config = dict(
    vocab_size=32768,
    attn_scale=0.125,
    tie_embeddings=False,
    init_std_o=0.0,
    beta1=0.93,
    lr_head=0.00894,
    grad_clip=1.0,
    warmup_steps=200,
    decay_shape='linear',
    batch_tokens=131072,
    seq_len=1024,
    dataset='wikipedia_en',
)
Below are experts of layer 7 (counted from 0) of a mixture-of-experts language model. Rows are named gate (a neuron's input weights, with its number), up (a neuron's input weights, with its number) and show model dimensions 128-191. Each number is 128 + 24 x the weight over its row's rms, rounded and kept within 0 to 255. Numbers have three digits each.
Before each expert's rows: a language model's description of what the expert responds to. This comes from a sample of Wikipedia text that the model never trained on.

# expert 7
It responds to: Nouns ending phrases. Nouns and year digits closing a phrase before a comma or period, like States, century, career, cancer, France, 1964.
gate0:099103131116123160110096152126072098125118134090089153131094152172125105106154100103085162120151124172156113153140152163130136167125079154112110165098118105120114112116095155092138123138139099
up0:133153121111160123087118090124131151104121091158087109134117117097097152133128164122154125124117143129153155157109120124134095070120168139142133104118171135119099130051153110134149133162144115
gate1:087140166143100143110129129133129096133129158090134105095109164092088117095139142135133129129121133125095089068112132160136127118105131170104102093133079147099209144107105110168147193127132123
up1:093139099195113147105144126109137146081139145126109132085164132102129106123143142140121149111129112124156161157139182140145157079087090135122107096159183109117142120130171117150127166151161086
gate2:154107123128150175160110120161122116153122130140115152118114115098129075105129108119106135142112151100099096138098174163129115124123088135111117143112135165108118149165068135092101135106191158
up2:151114137120125138113122146123107143183114098100173118150150119062092124135109138157103125100127151139146070133134113095103075083121127162145161144127126116095066117182143119101153173135143156
gate3:122131110107113151144127123139128158170121138112113120133131141090101079133127192148130124132149129124079105132129127145129091142091099081121122129084184127136148106174140158068162160092136126
up3:102121115173139185118103082126172122138158178128147105160153177128147117141105137089164102159136156115140108132121137165109132141095163182095107122139138096098133097141125129106151115123159141

# expert 12
It responds to: Line breaks and headings. Line breaks, paragraph ends, heading markers like === and end-of-row pipes, plus opening quote marks before nicknames or titles.
gate0:139092143136156123138149153155127123125140134096099111125105134159107115129110165165157098110114129144112150106135139114135116176139135134170144183149122148099129189169116100141150132150136096
up0:151128128154104115121171136120170116152098114105131126124144136163118076099126193160138112109091142135143152164164122140131118167146109093108146184173123146112137147081088129137144119177123098
gate1:073127137154102113198108110134147110145134157131122107124146125116133112105127146149148134146132122144147131114120116131131175118135115084157177146150103108094115155126148151123131130119150090
up1:175124125134146133101154139091112135118120109118137141135121165176092151111115135110104093128121152095130095157157124123109145137132073145152085114134131113184157117140127126142091106119129135
gate2:133125105103120118171122128096139098145101146119122130085112139114131156146132115102148095141139095125118094121102138108067124074110132121103118087160128167160140091124075148125176141123163143
up2:083131112114147175133138098127119110150114148089138144150139122147170152124121154119125104136139090113092123159124096075164184087120178104112185103173168145130126128145115137131130168159127100
gate3:134124111076125137118132098096118112127102107109185103131138094112104128182148095158129157149098152145128146122088135121139101150111165120114112124137119139149132143114090150139132084084167142
up3:113110117114104147122125144154092120129126135121158123110133109166155099155118110111142190122096108143119162154120126146195108124110133138117158117127165109085100171116135172112114114164137119

# expert 0
It responds to: Table cell numeric fillers. Tokens inside table rows of scores, dates and statistics, mainly spaces, dashes, minus or plus signs and opening brackets, such as 7–6^{(, June 12.
gate0:138120115130151138117135127140128131130118159122115100085143109132110120068105109176127108145173130134149123086128127132152077125121156101121165137124150153119137127129144124128153125130135119
up0:108159095124112148116118142086131148094133114147159120123101126128118129131116124102122155127139092105128126093107095168074156130105121128127111111112137103108117118142082140110108132179124175
gate1:161137118136114143148143178103126132160146128099074112099133162093118094129098085134098141137128123132149100122119159083144134092108148184102113103089128154109135127173090155114123122127133139
up1:150134124128086137135088135125106122082083163130133161086147168169085091131111124079118136133145159122115155142149135104128148140090098126107123146060102139094097168115128107107137126152133141
gate2:138093142144125145124135149117152122133123106148130143135107116148120098148183115148107107166108147093082136068073111130122076106163119172084119139129131103142154131105134123101150107113099140
up2:109160157099155140121121130128149109109170124097151124160127133140121070105093118091116152118124109119112118125166128108082148149121139186120126148114180110126125087136129173153126150095171139
gate3:121130103183109159160100159098160131153110117109159142149075128143118096130154129146103124133137104122134116113094117132121131114141124130092161131077153140106101108130189110109157180153113134
up3:165108106162110134129110128144078112119135124147093098136178150163145118110124171142154155140113149115130124120128125131173147113105152145137142173160098122133171110100116100130107096150131112

# expert 9
It responds to: Personal names. Given names and surname pieces of people, often in cast or member lists, such as John, David, Mc, Chaplin.
gate0:130132177103144152164109135147093108179135118081127127130139116136146106135119114147154134108191132117147105079158141117146161132118137121118153138131122147161122120113079132176121115139119105
up0:081121104138105085121122114123130161133105112158139103081123099125153107162139142139112120096152154169112174107100126102126179094117146124090138117124143124122103109152126147135120070130162134
gate1:133112173171115151096125119080102095136130134134129112137108161115187088122151121164131134118141151147113120139147143164136144103122119092145106136132091169116110110116135109090172113155073152
up1:156159132124135091132115129168111124130153123155105127124158147111140082114126126166140090139123156121203121121165083113153133157069102141137130119097115137138094133070108097114135172100094130
gate2:144108171155131114105102129121092127170110096147145122139170132118124069099114167126126145119079134150134138085109142138096179117161110153089122177156113151154122119148093166136130125128147120
up2:137105140182131107160117131084108129116116148126136140111145165131129105093101175114161107116115152107146138149148110122143127116122109133138119156113146159139122156125148119121070154162107145
gate3:137087124153129132117106092173107105115167106142097153101119104081095131154100153120124120106137133151132135108133104137121130113120139126131149131121100147146091143089123135144156087103161119
up3:120120111134103132110113131111120129126136188158136165133139132084115097138118100094164136109122151149129128106119118101158106115127106152151114148157136127110131123126141156097132110146106152

# expert 14
It responds to: Commas and clause joins. Commas, semicolons and closing brackets that end a phrase, plus subordinating conjunctions such as when, while, because, although.
gate0:164133119201151131128110100138088125123129088132137121109126101112120129123094138096131139129115143146138151161154120128179175118159119151110140094116133070091118116118180126078107091116134097
up0:121117113107167123153087098094127117121122127148107109129148099137128139138141139116133158100160159163110128149107157108155132158119095135103116172130113124128128153120108133099112114136178106
gate1:124092141131114118105111122161117077105124165130128062145111136121160144116120116118132150121126137145125119132098146057150140128122148140126170129169152108120114115158147112105154180102160140
up1:132123082076103108111125087118112136126118165076127097125108172113138128114129171105112153131156121166142103112139099157116146117102172128101103117148156125100119141107142109106127119127173129
gate2:108123125122133137123125103132121133127097141123129146136136084116113148155103125146117109117101115123132147154128143085137146169106169103121137125143097138116111114118103100109118088137114123
up2:146175136122135138114114166111094141145152099163133135120133123123135142095145143127161136108166133132129137117116147160188071069098071101112130141113121136156175134153147118140112151126121140
gate3:122140142095124138116155121163099126142163078119130129113129155122123129151128120115123129130103117116081158093160109095200195114144122127095132104159177097129116093131140128138070140166151153
up3:117116115128141109152101129133117105158126114131138097026097144129130105167121169109111141084130149154163134117111141139144180118138128105146147095107146114156121151099163117125132123113140093

# expert 17
It responds to: Infobox field labels. Field labels and punctuation in infobox-style lists, such as Coordinates, Genus, Born, Website, colons and line breaks.
gate0:129138142110163112148127127119094100108135103138096114124137158141108162108108136099141154151148165147124131169104129142127135101185103082137072155158133121163118151168130130174149164140120136
up0:132142131126091135107160138124107145111108114120153172132103085130176117158134084127131116141154134121136167136154144166164101144159129152132155132117129136110107120146150149136141112126159089
gate1:142155114134139106158138131090143125152120161104134087128127099115138135117149109125129147123146140139132134155110111130107113122149119070105137093065150099116141105153143107142095161168134128
up1:116122129123115104110095099135129164138109127126073127156144076132204103145129130101134132105094127161127123183148116148130117112154117146148139129109172122129126073126136106113139111134101145
gate2:141118071134128167111121110140124122081186142125157149101177143132141129116138118124157151104098135145148144148121138117143126119136122127087145079163140131114162145124077105098158125155095120
up2:147156055154136152154109199145096117130176164116181146133166126138148114082102138160109116126120146099120141141113119128082147102130145137153144105127137128139130164129097154169155138112142123
gate3:141093137060155149128132146156139129120157152135122142147146154156115117117122133105109123157125082142111159115132165111097154095095109136135152174146132136117112160118150109104119121151174173
up3:148169162113142158146106146160060132139107135136120158147155154093151150092137151114106118117118073157123118138136117159142134111140135123125135149103116134171116115127090139080144116135131085

# expert 19
It responds to: Year prefixes and spaces. Century-decade pieces of years such as 199, 201, 184, plus spaces before numbers in tables and dates.
gate0:107143137109101147091108157089117150132122134108091107121080130152111118145122142122130114152104105121137143140116150156130119133118081148096078140186163128111146133159138127120134092150128144
up0:111143157165125102160116136131090094132157107131138124148139127117109147150127115149125122117126151109141121160119148160100097136104111140097083173166140111150150131144115113115095174120146104
gate1:112172132113103151147147123107125139130141101111131141142128139142097134121141097113101155119115183137182121136127166138151152135134147140165172114117142097137104100162111097117105129137118140
up1:100179122114112159148121130086151151135121091125096112134132143118102132104102109094134145131101154084156099165141112122109121134141135195154132117146133093139139162140121071140132134141118167
gate2:144192092173092111123074130121109084124121120115122144092123108130126108115121144168096140131114116133108136093114158132104093123100178145105103083148171122097122121144134132107183114138138159
up2:160152121091146138092108151121141172104100117121118128136106129141067156126107134149141170134132135141130134133179130111130117155162112128079119153097118144140113115137108140153120149123107099
gate3:133152142197137099121152123099112102111094072124129166142121125093129157088162137116090120099165102091164170114112168109112092137123097145129141115144112128126091100164153126128111121165139154
up3:099095112106130146133180143170104110143133098095111148159145155158188115143155183149158119117115118124097114101127117132118098135150121126098150072159123145104153110148084106178124119112100113

# expert 4
It responds to: Digits and parentheticals. Digits of years and coordinates, plus the first word piece inside parentheses or after a list marker, such as (lost, (punch), born.
gate0:115160179146139140147082140109111151127123132167140071125133102106130142113124144106107145145133111112163125098166130104115122133083121096117122134133142109101160125084115106141109149121110134
up0:133160136099143136121171144115114103134136130141120121100114152149125115125160167136101136148169146131093117084128089124108128132117151156111131142123160143088051178146155123119101115164107157
gate1:148119158146202157127088140121124172135098088142150181084137181129161160151128128154113142121133128166115164081147120142103056070094132102119147124108083115175117134116131134124181110134089121
up1:082108126102135112121128148162118121165078110128174112150123125105118100103133119102118066136183134124130170118156137126128121127130104127128142127154147157185140124174121157116087158157165115
gate2:115084136145108123149098184090150174047149110116123138100094146096103159090123134134128117138112117177141146184123131141087148104097103142104157140088150110169184089091144132146125142105108108
up2:117163138113148099127170069143097121129113156186162119164105138158139119162138125098140118100111153132116150101118121111119116141140097125148141137161131124089098163103121085119102085178148124
gate3:128107139131140106125127134100098109172117124127142161117123128128074148137127109139120133095118112145153143182113143122147144091169124125124148089076097128123086132121113114104147170087118114
up3:124163152157130079120129123113132122142128145122137124140145169102124104147131135122141132076112114114164164137126164158143139162165104126119109075155131115107120089133138125116148133152154117

# expert 16
It responds to: Symbols, formulas, capitals. Single capital letters, LaTeX subscripts and braces, chemical formulas, phonetic symbols and acronym pieces, such as N_{2}O_{4}, K, DCC.
gate0:141099105133118098156085172106108097153112100123162122123119104158153116131087097136105119147093098143115105126163112131127129143141121100129165160108111120089122105132137148157168112160065115
up0:154115126131135146145115166160128082133086142145155157137128131137125178144128065136145120118108132145185123167127124137149114121115130090100191160088131131080155128171125123119092094123136109
gate1:093144174147109091089128070079139123129101109153125102107164144101118113118142105110145118169136143145063164125136132136145104148175118083099110084084135122154165112121114137129168142139125154
up1:129099131131089091129126119121131128145139170155099143124119131115145149143148131166107133124108128111101171153117129080133111149140078146145148121102177075139157162133106128121129128117119120
gate2:158149136131115133154099149153083183128192151178146129130141116133143109128112140118139105157106098151133101130121088133148134177143145136141136164111130194116170120139114117138111122138139152
up2:128114115134116132083171116119143160090136142101171145115089119120097146161113148122119166134134153103103141205142115148174130148121125104137143084162112125134093113138140112134122133074088132
gate3:104167130124131132147134091145138079094125155191086142134163139109152118124141154168139109110178142173170128135111129140114139143113109118105118108099160108149114169119099126152099157104125138
up3:142141128085102142132118100123152136113082132116104141168092145152126073102087094133116139146133146155106144121166088153122132124130121088112135128111130141147119135092080139103107109139147129

# expert 18
It responds to: Name-opening capitals. First word or word piece of proper names and titles, such as New, South, Mount, Los, and song or album titles after a quote.
gate0:129153112154166091072131133150074109137126133114120120068122151112130112130126153120127143162162105125145136099155173127139116139129116115118153156126095103091180167109120117133145091147140108
up0:109160131137091087177123147101125137114095097077107058135106171106153117165150098122178145132084143122127147114129148125136093101116142142127119110134136100110120119091137151119131121167122093
gate1:098157098133129144104151122121112130031124121143117138093121118152099110119130132102104150143128114124145172120094095164125166121143125110125103081104110092110141132079142112110130115149108153
up1:138120089125142148091158143115136145117128120105142139088094133107166139110134091175161150099126126151100145104122104134067170167134083114078128155166140125152141098119138124104117145092131130
gate2:138134159113132125113126133085101133147118111143157104125110103124126131099127166094118120134137097144103115138117129131144112113125139128179137131122096116106108114103112136122105113128110126
up2:135119109141123095170131106107130134136122086152159120114130119110112127121094123135094113129134137138119114136149102114086185160120119136108167128169150127086142162156101109181112129117148102
gate3:086152161162113146156088127148134125122107102119126119119130145154130121140171112115077131130138108150115164151175094125119192164108133105174153103123113114111148132114104153113151103092098101
up3:105145172130134173062126156137141085155137161155119099109105108143149145122151152150132121118129111118114121101131105113127129151096111126072122133159113132156125158104121143126160123120146116

# expert 1
It responds to: Past-tense event verbs. Past-tense and participle verbs of biographical events after he, was or to, such as made, won, released, served, died.
gate0:170110141136118146130133096145147139125128146118081108165146141137138108140087118141100132113153135149138142166138091149111167124138124140111167117086158145173133136118174116111104167078119134
up0:120134134097106114140130122093112111151121135164135113099130117112141172098111154088130082137113122136092138112139126130136097136108111117157138081117131156117129144105128161125114145137142136
gate1:110142109104118103184164133112143135128060122078127100150105111086153151152129100127098142120118143127121135138110099145150131156106132118136137107122103127120126148097150142114136112157128105
up1:131159103132171132157092127110149042122147112140146100086110147166185145142097132124134113136140103115123152161092097119164134130140163111133128108132111151119150160121118125163145140134105095
gate2:121108123119154131138128134172121164151083118134099100118140125092125145143123091158153123094154154138090104148120151122152127148112124133131127161153107091096112125107158151123123150177142178
up2:149116164148138126131135098126140183120103124126152129133080152135139159151157119182139122128106147123140117072142096122165067094132157132086158140128087133111128124110093129154136106114159166
gate3:144128138113128095125111193159114146130174112127134116087109102109105146146093144102157138177175149109155105138122122115088151105189143130067128148148148112121137145112146150156185137096126148
up3:142128172130076105107165140113146097120117160095139154116148126134133124139081117129107140120107156126149135116127138145112138124128086139094102098102107121124110085108101181168095132122153159

# expert 10
It responds to: The and row starts. The word the or The in prose, plus the pipe or dash that opens a new table row or list line, and heading equals signs.
gate0:170133143153123170122156117169143141119114137106132109146105103141117129140095135126115103138141129117129139076126124106115123127175106108174120109150125137131113090142094162155134137147151129
up0:139128157107106155161130134128115138141130131129146128138142052112159132152109132158096089111123107124151135137142090108111125173127095148127154128110121105138140164156122084157125075103121124
gate1:110081107134118102135118073156130119170125090137145133095164135096113108101129127108159110117082114099100096138170135106125152101127157133148136130110125167112111123145156165104157138129143163
up1:138102125127112150108180077155156160123125099133124125093143125090114091165140122119101164117088164124096063147149181114102142121116167107162142126120131154132152138148134126162123121140148157
gate2:131086197116108134132145146123134118136137148095146097151142167101149115126133165147145110147159148114123146109127151133174140148142165143122136105128140157118166099141152076116174137164101115
up2:115120182107099113140144139107138116147148166081167108107116152078115129123139152133116127113156129121111126139152126147125120122161172135132172147072140193118143089131181040128125123171128107
gate3:103160119155166135150131143079142105131144150113104183125120133123090112164149156100117126133167133122116113139154117118170152119105154101113116123127143145123131159113160122112174096106180132
up3:154101145139147090090142112095119129123149096133158132154173132148140164139091113097131139140115141104131145168119126122105139147160147174138145070089137144148173130131129152108112168137080119

# expert 8
It responds to: Function words in prose. Conjunctions, articles, pronouns and possessives in running prose, especially after a comma, such as and, a, his, that, its.
gate0:109131103106116161085144108081134144107112131104106129148089159110095071092106073125148171124106118168158104153153127152095125143120114150103099110117126113131190158113122094125146172084145170
up0:124148129145099071137169135080095082147117195145130148105134162124165109132129115123157138106160103109130128139151148143081166096161182121117111154091119131132128099133186136115138077177146148
gate1:200111152102139157089146168099099110129142127117099133115158136157103130102101148119133125101158096129141100135131118121097154135102128168072134109133136118163154124151125177137089114123134113
up1:145105146076102197094131082155139159131106113083095102108124125145161161123099159159160121097108124132109101154110128105160142136136144186123145153137123129131136115104109093129121160125140138
gate2:094143143076096129169158121154097117156099105123140086107098128144110125120143122129169117115159151132097145125092151110137142150123116145121150115127134100099096097136135141115135134129180103
up2:102140140106096088165111149089105092111135131099149146155101096149116107124132141121150086089160126124106120092096156122154159101122105147160119145166156158087175136112157136099133149112186116
gate3:152126118152145134135139119117114130096125137126163133137131119123153116134129145136126123127131137100148103147106112132118159118083168151171135095120110102120121159098136119067180113117149146
up3:107091112148090100125113164143167124145111152136154123135128124157110116133105115117108146110153106131147098123089140097114096146111139128095138160117125157127166107121113140117119085141171108

# expert 3
It responds to: Numbers in tables. Small one- and two-digit numbers, mostly cells in sports tables and scores or dates, such as 1, 48, 22.
gate0:123145120107135089104115175137153129115117143120093103093132129087119108116142085103084127122123163124146142110121125091129134136125110112077116090108119139153137122087150106106108084123163125
up0:129131077115122092138145140108137118146126130149129129153096160075103154131184090139109080132133139123165170147106106116209099158106110147129133113125164154140122141108163135137137116094150111
gate1:102112146117136068089094114145152155096145156130119139126136132095107104146115113158118123162120144123123144120124124152107117179114108116119134132134085139131112120141141157143140096148124111
up1:105113092097131152172144121185160132153116120156153115135084146161119122127125128125133100098123130145130109095145097126138144086135105147124155128143164148173130125149068121090113105123126157
gate2:128117144070150159183112156143109145121171129130150148109184114146121122112131102116133057115107136113165107111117134123149120147158157138119115097133121163170083144144125143137132118149130134
up2:173139122151110127154118123124110097147135143098124079166138158154158147142107157158128187150132143145136201138128073124128115102107109142135074123126091128089128121098154081169118119127123115
gate3:141129118148091135146116130144125130129152090121129122145147150115122132108122121103143160134108134140087130120139167103143158126150125136104115137143124137128147171131098117124123127102145133
up3:134091120125142080137192166142118137133083168088105157136127101143181122114121142146083161156150132128129111099114107156075142081098100143105161146112121132123114090116107120138129093129154125

# expert 5
It responds to: Months and sports clubs. Month names in dates, plus club, league and team name pieces in football and sports text, such as January, Europa, Luton.
gate0:129098139141154134131128110148123163137129130110126159115150140115154055127085176127143121156113133164118148141151121075129079125094107137149152130090132165162156140112104140114148111128069152
up0:131144158062132115131125141086102134101124174168109105168149122121127125131124138165149110125097148139165144090117095109093138134149142072113151097106156124139135147147146165135155168103087117
gate1:132117104165142129157166110114130140122154137121087104094123132141110126159159108139089093115133139125080094147147130122123124097135127102114148123081143140095155122188122101116128139204147134
up1:139141145177121150140102090112090147116123125096145155142138099092120143152149140114118136136123093148129187125132116143115142123161144156183099159134086122157102116143153118071119136139144143
gate2:112139135148172132127130109132125104140102121070130174126107121111170125102093133142114115145145091104143156100141157143132142137115137106142159136138103131139137102132117116118167126122099152
up2:110159162118153137112143109158142121098085120150127141093112109126140156118181116062148145124147090151146161144143118129152118127127134146141165099098098084122128104124151117130146134126106128
gate3:118110173135158125094146165125143125134155135170115180150155113162142139117112129156123106154102124098139107121112149148143121134147170123113114142131119126100127081150117152121149123163117148
up3:145152132132169132131084128111130123120102078134129087117132121121160170108121203124130121119100116121113122125095166145139121140117162170111154118121154121137098161132098116091129177121121130

# expert 13
It responds to: Plural and derived nouns. Common nouns and noun suffixes such as -ers, -ings, -ation, as in members, recordings, development, music, life.
gate0:119159093150125128169130110077147189154128125098114154116132110125125160101132120102120130116157134096148114122152134097060147093094148149103133110114126144127113119145130148125108146116127092
up0:121092158129123165087129163121127142131087093068096133091136141097151155152113122093086160137121106153142132140143138127147152157151150115115169117121146169146147164155164138137122112135134186
gate1:136118163113107137096127131126130142118121141116127147159144113115135120092160136159127068108140159114151147114174103125101114114149098141107136123120093098101105090108091145172121117116135111
up1:145131138153112133133130146108119148122089144143146110145119118116114138108146139131132131140143082133116134105140144113108152118073146146106132173132092055133131110157089158151142138136108142
gate2:120119140088101129122122156154107122132103116121118097125176117119133135143123143142114132146111164138092150143136147187128145144110140171118143118092123110105160134170134144141155124135116127
up2:112103104146157126119133139086077155140179168123135121154087129114104158188117143162110095119163081155106119148121153104116147125131112155136135128113145145142105180125156137106099047116125111
gate3:121121110128128130093085170145081170093122130144150110122107142145145135135120102142115149087121131159126094136155098160141131127107108142114144106105198149105115143095128132160077182116125102
up3:131137121122132124136106132123158132118134157094178151127122103117117145154158112125107106206120188138113104168116114128149147133112122142116133116129141159132185165129101112098109162118138177

# expert 23
It responds to: Auxiliaries and copulas. Forms of be and have, modals and predicate words after subjects, such as was, is, been, could, not, well.
gate0:075149120117121133121115161148130078164138089105101108116159108101125121101131117122146172143128136150094126112090102096126154098087137158086134114129139154096111111104116127123099129083166120
up0:128193135158133095159167110153167125144131148158090159101110145164128110146069104067130120106155173132118115159143164118166117146142141116130149155114154142138162155120162148134116084155107094
gate1:091141122131132111157170122131079156145114149131127097171176148107140166121095083075130098091147165123114106135167121154105139117158128071109131084137102140118143107129114149098124143115094106
up1:098127142103127170119137110116106080160124131148125148117143141157088117129132144112130183117125088118155101108148125153114107153135111163138144176118138090122105135129114127143169090147171162
gate2:092163133107113134100116118159170091125119085105142100164129146122146132113157150112115158166130098127127130104133146128078140160123158112079106119117140107104150138154075146100153091123112109
up2:127126122149089153129075097121129163139143108118143074119090093125143096126152127134125137096161112140099125125078122131144082141091144133131101142084133133145071068144142124135123130135112131
gate3:173110166120104139172143150148117111158145097133144097125174126126091144104113143093185095129152105149089109126160133123174067178135099134110064139105117142109132092154099131139132144114146120
up3:185142085137108150135124077128141143132158163117057138156139144121111114117148122183129129104146133144137146179117140176149124165150135119147101150068100112066106147128112079104112162170144111

# expert 2
It responds to: Foreign name pieces. Word pieces in the middle or end of non-English names and foreign words, such as -ović, -ensis, Huerz-eler, Dê-g-ê, Cyrillic letters.
gate0:088138116131126108136125121080068103150124102074125137118138171123086107120137121146122164081107117142103111115105134158150111130108136148113165146156135071142135101123135127136174128107105107
up0:147142128161132117118091084152105147102160130126117161154108090160150130119106102170146104127114105158187119097141096146120169133118124097141132107142149135128126133121144143138101090142149124
gate1:115188119090103130097107150139139156143154148121132140103152138137126171127113071104098121141179186157107151105115128096154151108138120111087116115136131151145063133111120106094164126162124122
up1:047112092121132107057132162166107097121134131128087174119118092135153137128122098136096115127177127152090108125109135101152170113136111111122102123119165110153143109127131086129185145140117106
gate2:137107104109145130123119131124114151143124055131142139104122120123131100130108085106121131162071128175110127129130118115126111118119131131139133147115094120120122100093120168162076171133138139
up2:120105125162106116120183136114043122120155124130132071127133155152129101128085118172120145142145093160144174131153165144148110111120103103131148159116141117111143134067154132153167157148144118
gate3:165123096145133103107150157155080130115103137136163092125110129097108137131117150158080129141102121136170114133108128147142159126122108133134125153067106110147123109150119111133135177140169129
up3:127158111140150175114164164119091146153166106148136113132128150112111144142170124162122106146145112131128099130137093123058140142116094105140132145125142118157145125158107149092153143099171131

# expert 6
It responds to: Table column separators. Pipe separators between cells in sports and filmography tables, plus semicolons, colons and list dashes that separate fields.
gate0:156125110110155099116133181104139109127129097126163129133101111136095142124108117116141119150170140113141155122177133126135150116137090188103112143100127111128107107109138120095141065105126115
up0:126143153159099095118094096109135074162143089130122137103139110168079156145111139112174122105166157095100120136134171147108101081136130130142125130090141130097131151131146121144097097119080105
gate1:149147125142149122095111119115122131152156159156112107108099116122158114133131130117131124101125104122138128096149140133141093091146123118143110118126137106131114095130143133157117140157132163
up1:146148104113122129128111114127144169101128164131148075114141114159131172133137127130071121105166112114131113146110146131100116140091133084166123128142150129172125136083123126155124145102109087
gate2:096151178131159107161152061151088102126133094075138113152125123133126134130126168131128118151077109133144112139153140173116131118106124111133107134148129089130155117159117132129150152138126166
up2:142104086101135143119117157097139135142082155144096140106135108125093113094158178103165140132110159098107108095136109129126094157154133080146146118117178149113125142112112179145126125100100109
gate3:082118152106120120167121131156168123139139127126145093190106121106131128085139161152101125174110126101121132114109155113163086131130112142132168111124106107127135143115124163130137133143140145
up3:135121130099134126137136136105131128112148135128094121149165133126162159098122155140117136153128143152136151170163134125102137146151122140138102111115093122083121095113107104158162144077169114

# expert 15
It responds to: Place-name parts. Place-name words and pieces, such as Street, River, Airport, County, High School, -abad, in geographic and address text.
gate0:148102144145133133141137182107103138181124139128100142142127128138166121133124109124125127136134126157148113124093151133106116166092142100128172132158101175118143138127150124097130157101094134
up0:128127087155138082153094115119098132121139156104114156152131094162120161108122110115134118111128121161150140127134102144177153119140119135132104133145117128136120132078099090046136125118129130
gate1:131136095142138118165114090125100082151086106087105132150133141128126130136104140157132153134138118083097141090126112136141132110133118160101154114177105128119114138154132164140140119116126119
up1:106129116107130137111120156100055120105102151130146152138081110136152139084141082136118108130111064127094141112108165111136110136122129111148146161113125147105171097114115092133094136093109123
gate2:103137116129094107114134120093120155119115116075115078094094125081136135164132146087148143129126107099062163107157125116120178135097142174091138114118185145129142112121107114130104122132124100
up2:090131131111128134133141146137163140113164138144166097143114113178150087143121110072187120164117112133114137082131165129079148156124105117124131117118152103110089159119155125143146147146131117
gate3:123083117140107154137144095118127114155114118120168163153145145113148151119125150161137144147169129122116130151154163137057125183121130105094108113110137168111127106135131082116167133153112105
up3:105155157123171093134129075135125109128139154135101165123113117139107125106140122158117155174164169156130118143126076110125113139182130140147108120126119121159120169120095141127128119138149131

# expert 11
It responds to: Sentence-final punctuation. Periods, closing parentheses and quotes ending sentences or titles, plus odd mid-word pieces of surnames and rare words.
gate0:138146107155117168171159150157102123115111096135125168128121096107109144109151138092081105154077182111141113124127171105100128133138128134150114108085131161138152104157173125140142139115178116
up0:153114139149138145185131161114082111129139113117111062104140143096111132126133117070140100128112173145141105146132144118138153153168161173105108115113104125158133109171092101132090127119105118
gate1:118100133114119126150120128080138128164131129152120062110129159133107078096114122108082146121167100151145128173171137120158152105093157109073169107143133125142082128147126151192086132092139096
up1:167120145157153089118090089094110151107121141151146112062198148139146157150153121119134153139117148101140124113136129166109185152118138152121153101154154172093112145169159137118114145094168139
gate2:138113130134156176149085123121134182128117113121173149101101134181164128108128132137094127118123181123141092137148100088126151138086148112134116135138151110173122149135153135167156167136158139
up2:160136131148142138109065125158098142177100085121141159110132134136164163106097133117162110083126166101121184162095112111149134124155108148147087132106142134089117128096149165134162125128128129
gate3:117132116114153125120156114158103141141131111144088149140161121135141098149123135140151117135153115079137155131121122108115134105138115103111148065088147150134122084126141159148146111105084127
up3:104112100093140114119129158167126129076134118121104127130111117092135084108165138150183142138149124131145138119141111089099145157120160112125119128145158121134136107146126120142108092139132138